python train.py --num_hidden_layers=12 --hidden_size=160 --n_experts=40 --experts_per_token=3 --d_expert=96 --d_shared_expert=0 --hidden_act="swiglu" --moe_layers=[0, 1, 2, 3, 4, 5, 6, 7, 8, 9, 10, 11] --router_score="sigmoid" --normalize_top_k=true --routed_scale=1.73 --balance_loss=0.00208 --balance_bias=false --init_std_router=0.017 --lr_router=0.00113 --vocab_size=1279 --norm="rmsnorm" --norm_eps=1e-05 --tie_word_embeddings=true --optimizer="soap_variant" --learning_rate=0.00673 --beta1=0.95 --beta2=0.95 --max_grad_norm=2.0 --batch_tokens=32768 --max_seq_len=2048 --train_tokens=263700000 --max_steps=8048 --dataset="wikipedia_en"
Below are experts of layer 4 (counted from 0) of a mixture-of-experts language model. Rows are named router (the router's row for the expert) and show model dimensions 0-159. Each number is 128 + 24 x the weight over its row's rms, rounded and kept within 0 to 255. Numbers have three digits each.
After each expert's rows: a language model's description of what the expert responds to. This comes from a sample of Wikipedia text that the model never trained on.

# expert 10
router:104129112096096108196108195123117128142124126139148141149168152089124142153106126130099146147087134086155133173164119116135077079095139160137144137147195122109078128099128155122146117074101117147144132127087129136137135145127100136114097173154136091134092149130114156109150128133083138136136143088100120144169128131132103122138136143121145113137112140142120140136127115153144121127124103128098080138145138147128147150104097116123122168158124120142127168138162173140135120113068126
Description: Periods, colons, question marks, line breaks and heading closers == ending sentences, list items or sections, plus coordinate-degree dots.

# expert 22
router:097128133141134094176129174124125124098137134095109100184129143142121120132111161133136137133113134126174141145148122132114115134080155131127127145129121097107131145131109150180143129134104120124084140105090115151166146150129080097114108157164155132105109073102141105156122119135102145146071136101149102147110145071106050117132155120111177134128112128156136097082143129128164129179126110094114080113105124106142133119146152106115124130134119127133166133120084100143136094152125097
Description: Middle word fragments such as al, in, ur, og, er inside longer or foreign words, e.g. Dialogues, Kuala Lumpur, documented.

# expert 20
router:167112111100109117135139124092119159150164082142131108117131138137107132118144094117092080145138112103124153135148147151086119089128120096148113095088082113126126107088146161132154127107076120098109112127119124149167129103127105132154131115109161088156093129138103136128129120155113133126088115159067153155123156130137140143149145121102117086086134133102130127133106113130130106138109079086108123127130159084174175154099099101161151141115116137134088122138166119122127155187093117
Description: Prepositions, conjunctions and auxiliary verbs in running prose, such as to, and, was, by, with, be, that, is.

# expert 21
router:100107104163153124133101142078112149117156141099135123150138136108126116119158102087076110110156140093106157098145136143101090096098130116136102123127126115120127128088157137162138121140098100130116087120116098137174112125108129163138122153137096098142078082161087135112146136143143123151141133112100122112069177122112141107124155153129172079123141123143133142102126111165147098182115159121129107127119138110126149129135097135113173126115112135097109131150144119155138163118040138
Description: Commas, and, or, semicolons, dashes and closing parentheses that separate list items or clauses, e.g. Producer, director; 2013–2019.

# expert 37
router:150117115117090105120111128127117139083128135166135101162128132100137142182154127130070148116112111132151119141160133153129125105111132127143149121121167122152111106081138089165153204129117139066103073123115104184142148153114117133101089147116125123168120139145115145126164112147143133136150142097111121152149152061142146098152093138097133139123109116142115134116131107108133142178135142130105080137111144118138141117147074126131157144135122143177132086097134145164118158131096141
Description: Individual digit tokens inside numbers: years, dates, times, scores, coordinates and statistics, mostly in tables and lists.

# expert 24
router:105127122106127120138115124123146172093151125119094121187142129094123116193168131107088137130130089112141114119116169167142103093132133100086087107094111128150093115097100132179153160129093113111136119116130116161101110136112128138101080129112109123161135120139127167136182114152129138157153138081112123171159148105135124117139115176088143132165127114129132133099123103135122130193117127110083098138118128102110129114123105127147146141148095130163106123103106171137134177133096130
Description: Individual digits within years, dates, scores and table figures, plus en dashes in ranges, as in 1896–1974, 6–3, 199-2.

# expert 32
router:082103111110122117156105133118114127096118110146097094183105142130123142151133138124112144097158081107175115188111186131112144135081149146105167139143142137167113150098084102130142154138122145132109152111166108113157102146117141115125112152138134099132163118105093139117099147143099153185142119071126096134100145144096140111132141137103147096094137125126179129096111134146163122155116149138112130152111115160131109127077107094109104137122138105114128149086103108161158108128136164
Description: Vowel pieces like a, i, an, ic within names and words (Psych-i-atric, Ram-an), plus line breaks and table row endings.

# expert 30
router:129132094126089099111153134143106143115141112129137135142104107105125147112194128135143161156068129110135143121157165144132140096148077122151167118132126139132141139134089115138125109084099098111133055144139132131134113116152134151130082125126184127152089148111151157111193120181107141133148131086122150170109142110111153070123099150140124125154084113098115114156115084141115130129116125104117148140101121110161094112133097113105153148149140113099123116110139153155127181121134136
Description: Uppercase letters inside acronyms and codes like AIDS, ID, US, II, plus final y or s and air.

# expert 25
router:122127087108068116181100130122131156118111131126123109136134137085144121163156136101124131109098115102159118147127106095078139074116105154149129108062188136141063086111103143107130168085115183111115138109100121126119151095116097119143110179088140087109105110125151131133171128153112126127128132112110137136109143102154132115130158126142123130131118120124160149112155118160124100121097109103088134134102128138143138137130130103110154142141149132129095142125147173134124126114060116
Description: Sentence-final periods, heading markers == and ===, and table row-ending bars with line breaks that close text units.

# expert 31
router:134117105071092140204143159116114150130099147139117125111131127105117110150141097095114160089122154123115134123130158149126103122104105115140147126160152108163082151127175140125180105100106113089128158118126113130132140090106110142117120132109090123104063064132132137100156118146074149158174141079085105133129132139144134127129080143102152124101114104129113142156112119146134104161105106154068119126139135106116143124132112105147149159150111159116148120135132112155122137162121107
Description: Line-initial dashes in infobox lists, colons after field labels, table pipes, semicolons and headings markers: "- Home runs:", "Cities:".

# expert 34
router:146127156093109139147112121116140190115134139153106091130153128119144168130110110107166171152113114109134102136154167122144112153119106088169155103102168104105128123129145122165088158111082133141124134148131144147113147144108101138141101146147129143114114169140169116124121143145127106129110134116120134153072154150117146154118137144134110093106114109133165084115144111128164105150117116137122105175084138136151143110135082104090178154146061159139142187103123150118157139109139085
Description: Word piece right after a word's first letter or syllable, like ad in graduate, en in generate, ed in existed.

# expert 33
router:136120118117151130138114124120085153139140094145162115143130117118166120075114082098129114130147081145080143154124133114132127134116099122150169102101155115127104126104089139170159120122100132155140142108126100116097133132120113169118133142138138136202141129097139138106128083152139137110143150152111125129103116095140104131118076149127159112098104136108164143072076110117172099118121076115098125147103137118182110149123096149157163174138082138157105131102122140123106133148097104
Description: Final inflections ing, ed, es, s and ation that finish common words, e.g. writing, building, votes, shows.

# expert 13
router:143108095092130133142119124087092135120111104141133111113118125127135102107142123126038118122093089091148127111111125151115140088113125118148124143129130092117126107112103074124155109131100153116129129141134119152125143125181124136138114127117136114118070119109137123092119100130078130154087136133137126157118156124119102127111099145126088106111116128139216074086079115103125120119095076106140132137140146143120158091173124153101166111189125132120109133133101095112134131134139148
Description: Prepositions like of, in, on, for, at that start a phrase, and table cell bars; e.g. Knight's Cross of, Loss |.

# expert 9
router:166107116104137106124127157109114105132123101148122104114096116110153129185130108125111104119078109093112116096130151134124121111103122109135183074124123085144129113122170089137158171140128117154172107077122132098162104122165114130134111155141120092172137128126101132115145125154158150142161137136148168171112123143142155122136072184093151129153096163150134148101151122162130122135115105107114134154142123123124098125148126081139139159130149124156105079091143142132110171167138110
Description: Ordinal and direction endings th, st, ast after digits or short stems, e.g. 10th, sixth, east, cast, plus first and second.